Weights of a small mixture-of-experts language model, trained from scratch on English Wikipedia.
Size: width 128, vocabulary 4048.
Experts: 128 experts in each of 12 layers, 8 picks a token, a softmax router.
Training: a variant of Muon for the experts, 2788 steps.
Below are experts of layer 4 (counted from 0) of a mixture-of-experts language model. Rows are named router (the router's row for the expert), gate (a neuron's input weights, with its number), up (a neuron's input weights, with its number) and show model dimensions 0-127. Each number is 50 + 15 x the weight over its row's rms, rounded and kept within 0 to 99.
After each expert's rows: a language model's description of what the expert responds to. This comes from a sample of Wikipedia text that the model never trained on.

# expert 52
router:53 57 40 38 66 82 24 41 47 41 53 35 49 86 58 62 61 59 19 62 40 35 43 55 61 39 66 47 37 52 45 53 50 20 63 70 42 52 35 20 27 53 48 32 57 55 33 68 47 46 44 62 64 53 49 53 40 63 72 62 57 76 80 59 39 30 52 58 46 47 43 60 58 43 79 51 69 31 45 73 23 47 44 19 76 46 29 39 48 40 52 41 61 62 32 59 56 55 58 51 31 66 44 59 82 21 73 58 57 44 27 34 60 19 26 73 54 51 52 61 42 62 58 69 67 58 46 71
gate0:51 26 76 48 46 51 31 53 34 28 61 42 48 62 53 46 43 62 26 40 50 90 66 27 69 37 67 54 50 43 66 57 59 33 56 57 50 38 40 49 58 30 81 71 81 30 63 35 39 20 43 48 62 52 62 22 45 27 56 30 78 47 53 71 60 56 67 38 21 63 59 19 48 46 20 52 50 55 77 34 64 46 37 60 45 41 48 44 58 76 48 24 42 32 52 73 42 50 29 46 41 57 37 43 32 67 62 45 51 49 63 70 31 11 50 62 69 38 47 49 63 69 45 43 57 48 55 40
up0:73 50 73 43 53 62 56 47 22 56 52 58 47 23 60 75 36 42 43 43 63 50 40 49 64 72 58 59 39 58 11 50 46 63 78 72 65 50 60 57 57 50 65 51 26 43 44 58 48 10 38 29 45 34 43 50 50 31 38 56 53 43 42 51 36 47 20 56 36 58 69 58 54 55 82 43 38 83 50 38 67 40 35 47 29 35 55 23 48 43 48 57 26 37 58 41 54 61 66 44 80 68 63 65 38 61 37 27 05 57 53 19 38 41 29 52 57 28 45 31 64 31 55 57 54 54 52 32
It responds to: Stem fragments within longer words, like ount in accountancy, conom in economy, ult in agriculture, and organ, cont, imp.

# expert 2
router:59 40 58 50 69 49 55 47 30 12 53 78 50 72 60 48 33 46 69 53 78 24 75 41 34 42 64 30 40 46 23 64 40 29 43 17 59 51 65 41 65 34 34 60 47 85 28 64 55 60 31 50 65 34 23 13 29 52 23 37 29 60 47 61 25 58 65 35 61 54 59 58 33 42 69 57 52 26 44 48 31 47 58 70 46 53 50 32 59 25 59 71 61 50 55 57 63 57 50 27 44 57 43 33 49 44 44 31 62 48 29 37 62 38 63 53 59 69 38 63 65 45 67 72 67 53 44 51
gate4:59 44 71 46 51 32 28 64 63 34 50 69 58 35 44 51 48 58 47 44 65 36 70 78 37 51 45 58 54 42 51 47 38 47 52 40 57 36 51 54 69 38 21 33 38 51 63 44 47 41 50 71 38 21 62 46 73 54 81 44 54 53 60 58 67 29 68 38 69 36 15 59 46 63 35 47 75 24 46 81 22 68 60 43 50 59 37 57 77 60 70 93 61 49 62 42 36 48 49 48 43 31 30 51 07 59 44 50 52 27 50 72 77 74 32 66 48 30 56 42 74 54 63 46 64 46 42 46
up4:50 62 52 36 70 72 46 33 59 72 36 26 36 54 54 65 34 50 48 40 60 21 30 45 22 35 53 58 59 63 37 47 28 59 21 42 65 10 43 76 27 52 56 51 31 26 61 48 37 55 72 28 44 55 29 52 56 57 23 47 30 57 47 55 38 45 47 65 39 34 29 34 39 51 57 43 63 90 43 40 63 56 19 46 51 42 26 73 63 47 52 64 46 57 62 68 46 66 58 48 57 50 57 71 37 65 79 46 54 70 53 66 40 32 43 43 54 47 48 52 15 58 77 56 79 71 61 45
It responds to: Conjunctions and prepositions such as while, but, among, than, for, in, plus first pieces of nouns after a/the, like for(tress), a(wareness).

# expert 60
router:67 37 61 29 38 52 40 22 57 59 59 61 38 33 67 18 95 30 28 58 48 77 32 55 43 37 51 71 60 39 77 39 53 41 57 54 58 49 46 61 36 55 48 45 36 46 47 74 59 45 64 24 54 49 68 55 51 49 63 68 66 73 45 24 55 40 25 41 24 46 57 55 54 43 62 06 52 51 39 47 60 42 55 42 30 60 62 41 47 36 71 37 67 80 31 34 59 66 28 69 31 61 41 61 41 64 52 47 41 49 59 44 41 51 57 33 56 59 34 70 67 62 71 67 40 85 25 56
gate0:53 28 63 51 43 46 39 01 45 44 58 40 70 26 72 51 33 42 50 47 55 26 38 46 44 58 34 84 56 53 46 58 44 46 50 55 73 45 28 87 45 56 49 56 74 58 63 57 26 40 39 46 73 51 73 53 54 32 71 60 25 51 55 56 37 54 42 61 25 61 59 14 61 28 53 31 44 41 65 52 52 19 83 73 64 43 47 52 50 27 54 52 59 35 57 69 68 42 48 52 29 54 31 67 48 60 52 76 37 47 34 60 28 68 57 41 53 62 41 31 36 52 58 63 52 45 44 11
up0:50 25 35 46 64 42 64 32 70 49 61 60 87 37 45 55 19 50 94 51 62 45 15 78 42 58 76 53 45 47 58 47 21 46 36 63 51 53 35 37 63 52 60 35 46 52 60 68 59 57 68 72 56 54 69 51 50 62 72 42 77 59 81 57 70 09 46 60 30 44 57 55 55 58 30 51 27 40 54 56 36 46 42 46 40 60 38 61 37 59 59 63 57 46 42 58 18 57 31 51 55 40 32 76 38 52 43 65 41 53 60 43 51 51 16 42 16 48 80 43 44 46 38 54 42 36 43 55
It responds to: Middle and ending pieces of non-English proper names, often Slavic, Iranian, Romanian or Spanish, such as Oriov-ac, Hoseynab-ad, -ić, -ón.

# expert 62
router:58 64 47 69 73 43 58 51 31 49 23 47 40 38 50 61 45 40 74 60 31 41 59 48 59 67 47 56 30 54 26 29 72 67 74 61 69 35 58 86 29 20 50 33 33 18 43 66 31 55 78 42 35 44 36 71 80 56 64 53 49 36 46 36 41 71 52 42 54 67 30 45 86 65 54 46 53 62 36 53 47 65 55 55 44 26 29 65 30 37 33 46 60 73 72 55 48 50 67 62 56 53 19 54 63 26 54 53 60 50 41 61 27 42 51 57 40 38 49 24 60 53 74 50 50 60 29 71
gate0:53 83 54 41 63 28 48 41 47 50 57 30 48 60 70 40 45 71 46 62 49 71 42 44 74 47 83 54 44 46 26 59 35 50 48 51 65 70 34 44 58 37 51 27 47 41 64 55 69 55 75 49 43 67 45 63 34 28 75 63 26 50 43 61 67 44 58 38 58 90 02 70 41 41 59 52 62 41 45 47 36 51 71 43 34 64 34 44 28 54 60 31 42 45 61 81 29 55 40 42 60 80 40 31 47 15 51 44 58 65 49 37 75 51 50 57 53 58 60 64 71 42 45 57 86 36 65 42
up0:35 81 76 65 56 45 39 46 34 55 77 31 47 55 60 28 37 44 58 52 32 74 37 46 53 46 40 21 44 32 48 83 41 66 69 45 42 41 75 36 26 56 49 54 57 54 52 53 57 42 66 74 67 46 61 46 70 62 41 52 54 29 42 75 81 71 69 41 32 35 61 26 50 23 34 39 48 56 78 80 44 52 71 50 58 57 53 39 22 46 46 81 65 35 63 63 60 49 79 33 43 49 53 62 51 75 38 57 58 57 37 33 32 62 32 44 43 59 49 34 68 45 38 22 49 66 66 37
It responds to: Country and place words (India, Italy, Zealand, Carolina, Dutch) and inner pieces after B/Ch, like Bib-li-ography, Car-ib-bean.

# expert 10
router:62 50 77 56 41 59 41 54 51 46 56 40 70 31 60 33 71 55 45 51 43 29 43 35 54 46 57 71 45 60 57 27 59 58 29 45 38 20 65 28 47 52 52 32 46 40 30 67 75 41 66 58 53 37 28 78 36 46 64 34 59 40 36 35 39 56 69 53 45 50 36 59 67 40 18 21 40 38 70 48 38 64 63 50 41 50 46 40 34 22 62 50 28 39 47 35 62 53 56 71 48 39 61 41 54 79 67 19 38 27 53 46 17 29 17 47 40 45 93 45 69 65 40 64 52 65 34 30
gate0:59 70 57 46 59 51 38 37 71 45 48 30 54 68 60 47 39 37 63 50 63 61 51 35 40 73 27 68 43 24 32 34 64 16 67 45 59 46 75 51 56 45 65 51 66 63 50 52 53 41 61 38 75 57 83 34 52 54 56 78 86 48 43 44 70 36 14 56 49 43 80 45 25 58 30 48 66 51 46 63 64 51 61 59 74 33 39 66 53 36 62 53 37 61 22 49 66 62 32 37 61 70 55 33 28 20 44 33 48 36 47 66 56 59 36 41 37 47 72 60 66 65 49 83 74 62 39 48
up0:24 39 27 57 64 15 37 16 41 56 54 51 77 79 50 39 66 52 62 45 25 45 57 44 43 35 56 48 45 42 45 30 57 56 77 59 68 66 52 50 57 45 42 79 44 32 44 38 35 56 36 33 37 30 54 52 50 57 53 33 42 49 55 48 42 59 54 69 57 60 31 36 38 21 82 56 49 56 27 52 72 42 47 59 55 47 23 30 67 40 29 38 55 59 43 46 38 19 52 58 64 39 62 85 61 91 35 51 52 57 51 51 57 35 74 52 56 70 29 65 43 41 64 31 58 44 22 78
It responds to: Single letters b, c, B, C and word-initial pieces like conc, acc, occ, beg, often in names, codes, chess moves.

# expert 34
router:65 26 40 35 64 46 73 39 40 27 42 82 34 36 44 51 61 68 61 53 21 81 29 41 42 39 44 48 53 60 47 28 62 62 33 59 54 72 63 40 65 32 65 54 51 46 44 67 38 35 73 22 51 34 59 71 66 49 36 56 33 65 37 53 66 59 51 61 66 77 47 59 36 66 74 26 42 61 59 34 58 58 74 49 41 56 31 62 49 49 41 46 73 81 33 44 55 51 41 66 62 66 48 77 19 33 48 43 83 44 41 47 42 31 46 49 81 59 38 43 65 79 57 57 46 72 66 46
gate0:52 39 14 62 53 47 61 55 56 36 58 46 42 28 41 66 50 38 64 56 66 44 63 42 49 80 47 70 75 61 58 37 57 62 43 33 27 72 70 43 52 36 40 58 74 53 64 58 41 45 34 37 17 34 57 66 90 62 73 36 59 52 14 61 77 38 31 55 44 52 42 32 29 19 59 53 67 72 30 57 42 42 42 38 51 41 53 61 54 47 59 63 59 45 58 41 53 17 56 44 45 50 38 63 56 29 51 08 41 62 62 37 81 49 47 68 31 48 44 58 70 61 51 40 47 40 83 49
up0:53 66 49 20 33 34 48 37 31 85 48 63 44 60 70 50 47 46 42 70 39 52 27 68 53 55 37 53 46 30 28 69 34 65 65 71 58 64 56 53 81 54 49 75 59 61 61 50 53 31 29 47 52 44 45 51 50 61 55 55 16 45 43 58 66 33 47 90 41 56 39 40 38 33 60 69 51 40 34 00 56 11 26 60 65 55 68 58 47 56 53 46 48 42 32 30 52 45 70 59 34 48 79 51 53 55 43 45 77 43 65 62 64 42 54 39 55 65 79 46 46 52 37 57 69 75 49 56
It responds to: Vowel-centred syllables like an, u, in, ou inside non-English personal and place names, e.g. Kanata, Abdul, Doumbouya.

# expert 48
router:50 48 23 70 61 79 63 67 51 75 36 50 72 73 61 29 71 44 61 40 47 49 37 53 32 72 52 71 45 39 32 57 50 41 55 37 30 46 41 56 49 74 37 40 33 46 67 74 59 48 25 55 39 46 64 60 67 38 45 49 82 46 31 74 42 47 51 54 47 63 53 57 30 62 41 33 51 70 16 65 16 56 46 47 73 66 50 30 53 53 55 29 56 69 46 74 70 41 57 52 36 37 21 43 46 33 46 48 67 25 56 80 25 24 60 61 46 31 40 59 70 58 40 28 52 31 50 32
gate4:50 62 26 41 32 59 28 47 58 52 37 45 59 65 61 61 66 32 61 73 41 52 57 41 26 64 75 55 65 72 28 71 55 64 63 48 78 33 48 72 46 51 12 26 70 60 30 43 66 21 42 57 62 35 23 55 48 47 42 49 54 54 62 63 60 45 54 67 49 47 60 59 44 54 56 23 65 91 38 50 52 65 50 64 57 51 68 29 61 47 25 55 60 48 39 48 53 52 26 88 17 56 33 30 61 26 57 46 52 61 53 30 39 33 65 62 67 45 24 44 53 60 66 56 42 68 66 33
up4:68 45 39 46 62 42 53 42 63 54 62 36 60 64 77 37 62 42 54 52 53 39 42 43 85 22 31 56 68 40 25 36 31 28 60 68 64 41 50 33 28 42 59 58 65 57 57 63 25 94 49 59 25 53 26 66 45 55 63 52 71 47 79 23 68 65 64 85 26 55 33 56 69 36 58 59 48 66 43 47 42 65 57 49 50 67 56 49 40 14 56 42 44 73 50 84 49 59 70 61 70 57 50 41 57 42 67 45 58 55 25 48 58 53 15 54 50 42 51 54 66 64 45 40 59 75 47 55
It responds to: Digit pieces in years, census figures and geographic coordinates, such as 201, 202, seconds decimals in 45°53′51.94″N.

# expert 16
router:68 52 59 62 58 59 45 61 48 52 26 33 46 72 74 85 49 46 46 50 43 16 49 24 59 41 43 18 20 62 38 54 39 33 59 33 51 72 51 62 48 59 40 42 43 68 29 77 44 49 47 23 61 50 27 59 47 74 34 46 65 33 67 36 61 41 62 57 62 34 51 52 72 44 54 53 47 36 74 28 21 35 40 56 45 58 27 37 32 62 50 46 60 21 53 65 47 39 70 33 47 43 36 29 66 38 51 76 51 39 62 45 73 37 23 48 44 67 19 68 72 38 58 27 69 60 45 53
gate0:36 30 59 55 42 75 51 45 42 68 62 32 50 54 49 59 31 50 33 70 55 65 56 58 55 47 67 64 66 40 34 67 54 51 44 60 74 66 29 42 64 57 32 59 56 38 49 34 24 37 44 38 63 69 33 59 42 72 42 43 68 35 40 47 43 13 50 28 54 61 74 58 26 54 53 58 62 50 71 64 38 29 46 57 50 33 42 57 24 21 56 77 99 59 65 72 52 20 29 35 59 53 57 46 33 32 28 82 52 46 45 51 41 54 75 64 46 46 43 56 47 36 35 42 39 34 55 67
up0:30 61 45 59 85 43 40 32 76 44 68 40 57 62 76 36 37 46 44 59 32 43 71 66 73 49 48 64 28 68 33 81 40 46 37 63 41 34 52 78 46 73 77 26 58 47 57 47 61 32 50 53 45 71 14 34 59 51 43 55 39 18 30 47 45 43 55 45 43 82 57 34 57 47 35 53 29 66 69 57 34 50 03 39 46 53 60 62 56 55 45 26 61 64 42 37 51 54 50 31 58 38 57 57 58 59 77 37 52 33 67 36 74 52 44 78 37 40 81 56 57 58 43 53 61 41 51 47
It responds to: Opening consonant clusters of words after the or a, like sc, fl, sh, ch, ret, e.g. base, Short, star.

# expert 0
router:52 56 55 47 40 46 51 49 42 29 74 39 78 62 30 65 74 27 17 63 48 56 69 64 63 30 55 43 72 77 54 51 56 48 53 58 23 45 31 52 61 28 58 46 58 64 79 15 27 47 43 64 46 37 46 58 70 55 65 65 32 56 42 42 39 59 45 55 62 56 59 62 52 30 42 66 55 34 47 40 40 38 82 66 50 49 58 52 57 77 36 52 73 43 48 73 31 39 14 51 35 48 47 37 46 64 45 53 73 38 12 21 42 68 58 19 49 38 45 44 40 60 67 25 56 76 44 51
gate1:70 75 00 53 77 43 56 51 36 66 49 37 40 26 29 53 71 48 31 30 60 53 63 19 76 49 34 49 59 55 28 67 65 62 32 64 47 44 56 77 20 37 47 63 80 45 52 64 56 52 38 57 28 52 60 61 44 41 44 64 49 41 32 74 32 48 61 25 50 68 50 49 39 48 40 57 57 49 68 43 63 48 34 52 37 67 58 32 46 61 56 53 60 46 50 75 64 58 54 49 72 57 63 47 34 73 38 43 29 12 95 42 53 55 67 58 46 49 42 31 56 59 50 52 65 40 58 41
up1:35 71 51 67 48 45 74 43 43 51 43 61 30 14 42 51 50 37 42 36 35 24 52 44 64 36 47 30 48 41 50 42 48 31 49 60 71 45 32 64 40 58 64 67 55 70 67 52 65 60 63 64 52 57 60 46 46 44 55 82 35 52 43 63 37 55 17 38 49 46 51 54 67 46 47 37 50 35 98 47 36 43 47 24 34 41 70 57 19 46 40 63 43 64 47 29 39 66 58 49 83 20 67 64 66 46 53 43 74 44 36 46 64 76 49 26 40 67 50 46 58 53 73 74 07 64 64 57
It responds to: Line breaks, section heading markers and markdown table separator rows at block boundaries, such as ===, |---|---|, and blank lines before headings.

# expert 31
router:58 24 37 35 79 45 43 48 51 51 57 51 32 46 62 87 62 58 44 78 59 48 65 49 38 39 36 39 46 49 88 57 39 37 77 36 43 55 17 54 45 43 50 35 69 54 54 56 72 71 41 40 33 25 65 42 67 62 35 92 36 45 42 27 53 68 36 44 53 54 45 51 32 56 43 52 47 40 23 56 67 51 37 48 73 53 57 40 61 44 49 45 59 58 35 50 23 78 35 38 19 48 34 58 37 67 72 49 77 60 63 59 52 35 61 45 70 48 55 37 31 51 47 27 47 69 89 60
gate0:62 54 52 38 34 44 64 48 73 68 33 32 39 30 68 43 52 45 54 60 39 23 50 50 55 51 61 29 61 44 37 33 62 66 67 29 70 53 26 26 48 36 46 21 68 50 58 65 47 54 69 49 62 49 49 58 45 70 65 55 40 52 32 49 79 69 61 14 36 41 29 54 31 32 34 20 52 20 19 59 46 70 61 75 51 79 40 48 61 56 18 61 43 72 79 45 53 71 69 40 44 37 41 53 53 41 47 53 71 75 60 48 68 68 54 32 31 70 49 65 60 44 61 60 66 62 66 49
up0:56 26 47 10 58 29 32 46 48 38 50 46 56 57 75 79 72 45 71 65 48 51 48 65 59 51 49 39 72 58 56 59 60 47 45 55 52 41 17 43 71 53 30 63 42 43 54 43 55 56 28 33 76 35 48 31 32 29 38 21 53 49 09 51 37 54 51 39 40 31 44 41 36 39 40 34 30 62 43 46 50 32 39 66 35 60 78 91 37 90 22 54 50 39 59 39 45 37 51 42 44 61 59 47 45 40 29 71 39 58 81 54 57 49 49 56 30 46 53 73 64 65 53 38 24 61 52 57
It responds to: Name pieces after an initial letter, such as I-on, I-an, and first names like John, Dan, plus pipes and cells in sports tables.

# expert 42
router:42 26 36 41 65 53 55 37 47 65 45 66 74 35 57 53 85 48 46 44 60 52 23 40 82 77 75 39 58 66 57 48 56 38 90 49 49 30 61 46 26 34 73 73 84 54 55 52 54 47 57 45 58 70 59 61 50 70 58 68 40 57 71 41 58 21 47 60 57 44 45 55 56 77 72 53 55 41 33 58 58 54 74 71 60 63 65 42 51 36 41 53 35 77 36 54 50 46 20 73 40 64 52 29 72 76 56 39 51 57 32 74 54 47 21 71 31 33 53 30 51 65 41 59 34 53 53 52
gate1:46 55 51 32 48 72 70 31 52 49 31 38 37 33 41 35 39 56 48 40 71 44 51 64 75 56 54 48 53 61 36 41 37 48 57 41 82 45 56 64 72 65 41 35 57 46 73 62 55 33 43 48 43 58 76 58 46 27 60 54 45 74 61 44 90 65 24 40 37 51 46 47 51 60 78 59 71 66 50 50 70 45 50 81 43 99 70 40 70 67 39 38 45 48 48 58 59 53 51 28 61 54 50 45 58 42 77 43 14 61 59 29 62 50 32 52 14 53 32 61 58 31 65 39 68 23 56 31
up1:30 42 19 61 41 44 17 59 54 30 47 56 51 52 51 58 52 76 53 44 58 38 43 35 55 43 34 32 66 57 69 58 62 28 70 70 35 47 53 43 46 57 32 60 62 52 49 27 40 27 50 28 65 39 55 81 66 71 95 58 75 37 60 50 71 47 58 59 59 43 19 25 56 50 38 70 48 51 82 60 60 41 30 40 61 50 54 61 86 60 44 64 56 53 74 27 59 52 41 47 54 53 61 55 15 57 57 65 22 64 39 24 48 58 45 61 65 43 39 32 50 49 63 57 50 24 35 27
It responds to: Common nouns after a preposition or article, such as war, part, government, season, month, law, and direction words like northern.

# expert 11
router:45 57 75 52 35 57 27 42 54 55 65 45 27 71 66 59 67 87 21 49 51 46 73 36 48 53 51 47 54 45 58 47 77 54 54 55 53 49 84 26 36 50 35 19 66 46 31 45 68 40 43 36 53 44 24 52 32 70 56 60 76 23 50 58 61 38 68 53 61 27 37 58 60 48 44 60 37 25 77 65 56 44 28 46 60 58 46 37 66 23 49 80 38 34 24 35 52 68 61 55 30 39 61 53 75 53 44 46 38 65 39 60 49 20 47 66 44 39 76 62 32 36 42 77 42 65 31 49
gate0:51 49 24 39 94 40 37 48 38 56 35 57 70 63 41 76 61 34 59 76 55 44 55 40 25 55 81 47 56 45 24 57 42 51 62 52 78 63 54 46 55 63 43 37 62 35 48 38 38 76 55 71 56 25 32 58 11 70 50 68 63 72 65 53 49 46 72 48 35 69 71 77 60 42 47 78 60 47 31 65 63 43 60 47 54 42 40 56 49 37 43 69 58 31 16 43 56 29 61 38 36 40 43 51 54 43 78 45 55 77 40 56 62 20 45 57 38 32 27 54 69 54 59 58 41 41 62 67
up0:23 20 27 57 50 31 52 12 47 41 36 55 44 38 56 42 50 16 42 41 38 52 73 71 36 33 48 45 46 75 42 37 58 31 56 41 44 63 37 76 56 39 72 63 38 57 40 33 61 45 60 44 56 37 59 64 50 26 56 50 72 09 51 73 54 39 47 48 27 27 47 22 48 39 53 44 47 49 29 11 73 53 49 57 50 59 50 37 61 37 47 67 32 54 70 36 36 66 59 46 58 47 44 44 57 47 48 42 41 52 33 48 87 63 18 63 27 44 70 59 58 52 51 80 35 40 30 39
It responds to: Middle word pieces right after a common prefix in ordinary English words, e.g. en|quiry, Comm|ittee, techn|iques, dis-, comm-, exp-.

# expert 12
router:58 43 65 45 66 54 64 20 48 29 65 74 40 27 32 31 74 61 60 69 46 39 40 42 57 32 43 70 44 64 64 60 56 54 42 65 27 30 73 25 52 53 71 64 49 35 27 55 55 52 62 42 40 55 53 35 78 60 67 75 35 27 45 65 63 59 61 58 44 42 39 41 69 41 55 42 41 68 73 54 38 32 55 46 52 37 44 56 29 32 30 48 68 24 57 44 69 54 29 33 44 49 45 65 26 21 46 50 32 39 70 73 27 22 73 44 31 75 30 61 56 66 46 47 68 48 27 69
gate0:52 46 72 61 65 32 76 53 58 23 59 52 48 36 45 76 60 47 55 32 54 42 43 63 48 81 46 66 63 52 40 56 72 57 33 45 46 50 51 52 27 30 60 49 68 43 52 27 29 42 45 43 49 34 47 98 45 34 51 51 47 72 68 26 62 36 46 27 51 43 49 30 63 65 38 53 80 38 39 59 28 41 17 30 27 72 32 65 61 24 35 44 71 79 72 80 33 65 46 31 74 55 38 50 22 55 46 44 62 53 54 68 44 55 54 38 43 27 59 44 65 50 40 61 64 57 49 66
up0:56 47 54 43 71 48 57 48 63 38 57 60 36 59 25 54 68 35 49 52 34 53 48 48 60 15 44 44 53 60 31 76 43 24 55 10 47 59 32 65 49 52 53 72 29 79 46 68 78 48 30 34 60 45 48 54 53 48 29 54 60 84 35 58 31 51 49 34 68 36 70 50 52 65 85 27 49 73 52 72 55 60 47 70 55 48 32 49 50 34 03 66 77 67 44 55 61 59 50 24 57 58 26 61 59 29 49 47 61 31 66 44 39 36 51 69 30 61 48 74 37 65 40 54 37 58 42 49
It responds to: Final vowel pieces of Spanish, Portuguese and Italian names and places, especially Sant-a and Sã-o, plus de, del, La.

# expert 61
router:31 20 39 56 51 58 61 60 68 75 48 75 62 46 48 59 56 47 30 39 48 67 68 32 66 62 45 73 36 42 21 36 63 27 66 32 73 56 57 56 78 38 69 47 49 27 70 30 03 47 56 30 34 59 57 59 40 40 63 31 24 40 60 63 55 55 47 70 46 50 61 40 42 66 59 57 52 43 61 52 35 35 49 33 59 16 51 53 65 45 45 29 33 69 31 47 69 42 60 44 29 52 33 70 57 35 37 42 65 30 56 44 21 54 48 35 70 54 20 59 40 47 50 57 34 44 24 71
gate1:53 51 72 52 64 48 83 59 28 68 91 75 46 53 53 42 58 60 44 66 43 62 36 68 57 42 48 54 45 54 42 14 64 38 36 69 57 47 26 55 32 63 64 52 15 66 30 36 57 23 43 58 65 38 42 55 59 29 30 53 55 49 57 57 59 57 52 51 43 27 42 47 62 45 54 29 47 19 30 61 79 64 57 44 42 31 57 74 35 59 45 69 37 37 83 40 50 73 66 33 90 50 27 48 36 42 34 59 57 48 37 52 53 34 74 22 47 58 29 52 58 39 56 44 54 42 41 71
up1:46 57 37 59 56 54 54 69 78 54 45 50 96 41 56 41 66 58 46 42 65 37 36 34 47 28 58 77 46 83 38 59 29 50 59 75 50 63 50 73 44 54 09 51 65 43 68 64 70 47 34 49 71 42 30 57 44 56 73 26 30 29 38 57 39 37 40 28 46 62 24 48 31 28 36 63 58 56 28 55 66 79 60 42 65 13 71 67 49 34 52 38 40 61 83 46 67 39 32 38 62 51 64 47 69 52 50 47 45 37 79 64 41 50 52 50 36 51 48 57 45 53 42 61 57 70 61 45
It responds to: Digits and thousands groups completing large numbers, years and scores, such as 25,000, 3,524, 1916, plus name endings like Belg-ium, United States.

# expert 21
router:59 21 55 43 72 50 48 53 22 39 51 49 37 42 54 46 43 62 65 63 47 44 54 38 15 31 42 37 81 63 64 38 59 67 54 53 52 57 48 85 43 27 65 49 45 46 48 40 57 54 57 28 63 44 55 52 64 60 30 39 40 07 51 38 36 63 75 61 52 73 39 36 36 60 96 49 64 43 58 69 20 62 59 44 52 71 30 62 31 39 26 49 79 70 37 48 24 44 58 57 62 59 67 68 44 41 45 32 76 42 58 40 44 40 47 67 58 67 38 44 41 67 25 38 43 74 58 64
gate0:86 33 60 57 50 60 62 43 36 23 56 59 27 51 61 63 52 53 51 70 47 51 29 54 37 62 82 27 67 74 54 61 43 21 51 61 66 46 54 41 42 57 58 30 55 45 71 80 56 37 19 32 51 55 56 73 71 19 48 44 41 12 49 92 46 66 47 69 43 68 35 30 40 36 71 38 46 61 43 32 32 71 56 65 39 47 19 60 38 59 46 41 52 31 45 33 46 25 38 78 64 35 52 59 40 53 55 47 52 55 36 39 47 34 60 49 62 40 35 50 51 65 50 76 50 53 72 57
up0:49 50 60 42 60 59 43 38 67 62 90 47 39 71 64 72 68 52 43 66 58 59 56 36 52 56 58 38 26 31 37 38 73 67 45 67 31 71 41 41 22 68 22 86 32 54 51 33 50 50 69 67 69 24 44 56 66 48 70 70 41 45 24 57 53 71 51 62 53 40 54 48 33 38 46 48 33 32 46 52 31 42 63 62 40 35 47 50 52 44 35 37 70 20 76 35 51 62 61 30 89 45 32 46 18 54 28 51 52 63 54 43 42 29 44 30 41 36 64 66 53 56 37 58 77 62 63 40
It responds to: Second pieces of proper names and Latin species names right after a capital first letter, such as P-in-ckney, c-in-erella, G-ran-ada, Win.

# expert 54
router:57 57 58 45 41 46 43 58 44 57 72 76 85 53 68 31 57 37 32 63 38 67 30 47 32 55 37 47 91 67 60 60 78 52 46 77 38 43 58 32 34 71 66 47 63 41 63 57 40 91 33 43 42 51 50 68 62 62 55 46 79 37 59 50 30 35 74 31 29 26 58 68 57 32 45 64 45 52 28 34 50 60 74 43 46 57 39 43 40 30 72 79 66 49 43 39 36 46 43 67 48 46 39 70 56 49 38 68 80 47 23 51 69 62 51 44 50 58 48 42 40 48 43 79 51 67 80 42
gate0:50 46 55 60 53 75 30 51 48 41 44 53 43 35 63 37 40 28 11 51 50 41 40 26 49 21 44 39 93 54 53 64 70 44 27 50 59 53 42 29 47 61 54 65 58 54 66 32 52 59 43 64 56 72 35 31 47 57 66 47 30 50 35 84 44 54 40 65 29 52 62 51 66 45 66 65 83 88 33 50 55 60 54 70 65 74 66 48 46 37 50 38 68 58 16 66 63 50 31 34 35 67 61 52 70 62 61 42 36 42 49 48 78 47 61 68 38 62 30 53 32 47 60 40 50 40 86 64
up0:76 59 48 42 36 42 57 63 29 63 54 60 65 29 32 59 80 39 29 49 55 36 36 55 45 28 32 32 24 52 67 62 47 44 72 46 66 83 38 47 39 71 35 10 96 49 43 28 18 46 46 40 44 44 76 46 30 46 20 50 31 54 34 38 66 46 37 34 65 43 50 49 67 54 52 70 50 45 18 43 58 49 44 60 57 34 56 63 61 80 50 56 55 45 24 49 33 51 42 55 39 39 44 78 39 56 61 38 67 28 55 56 57 51 33 48 52 26 58 51 41 79 51 56 35 62 60 55
It responds to: First pieces of words after a space, often Latin species epithets in taxonomy entries, like an-gustifolia, tra-caxa, and tra-ffic.

# expert 57
router:76 60 50 76 38 25 59 67 59 71 27 43 42 38 36 30 37 42 59 33 68 58 52 64 58 72 39 45 58 20 53 30 27 30 38 39 26 62 54 49 39 44 56 52 46 66 44 80 30 68 58 61 61 52 43 67 62 44 42 42 39 68 48 52 32 65 69 67 32 33 19 36 60 34 42 53 47 57 39 71 33 48 64 49 62 57 50 58 67 42 50 54 19 64 25 56 64 69 56 56 66 53 72 27 48 57 85 39 20 17 61 73 50 45 45 63 39 43 34 57 46 46 44 24 46 57 84 38
gate1:43 62 53 43 45 72 07 66 41 62 43 44 71 49 21 49 52 65 56 54 50 45 16 69 54 70 58 75 51 57 47 45 44 46 54 66 61 40 69 65 60 37 29 59 71 61 42 67 29 68 54 31 49 71 55 67 39 56 42 41 49 55 56 74 45 64 55 57 29 67 67 63 60 37 26 76 53 67 43 66 61 48 38 73 63 49 43 59 48 39 50 57 62 56 57 53 53 24 16 34 75 68 51 89 48 71 74 52 53 66 68 91 70 40 66 54 15 42 55 40 44 39 50 63 49 53 49 45
up1:33 50 57 66 19 77 66 30 51 63 38 51 51 67 47 45 44 49 53 72 23 59 30 48 39 31 63 27 48 40 57 59 80 53 44 58 76 73 71 48 54 44 25 46 54 66 53 34 49 35 58 27 41 50 13 40 40 29 61 60 49 88 54 44 46 55 54 23 39 52 67 68 56 55 32 46 52 48 52 51 52 59 49 43 36 48 46 24 68 73 00 34 44 50 73 54 39 43 24 74 48 56 64 62 41 60 50 59 58 55 54 36 40 48 37 45 45 44 46 41 51 66 25 22 15 64 49 54
It responds to: Line breaks after headings, table rows and sentence ends, plus time words like after, before, later, eventually.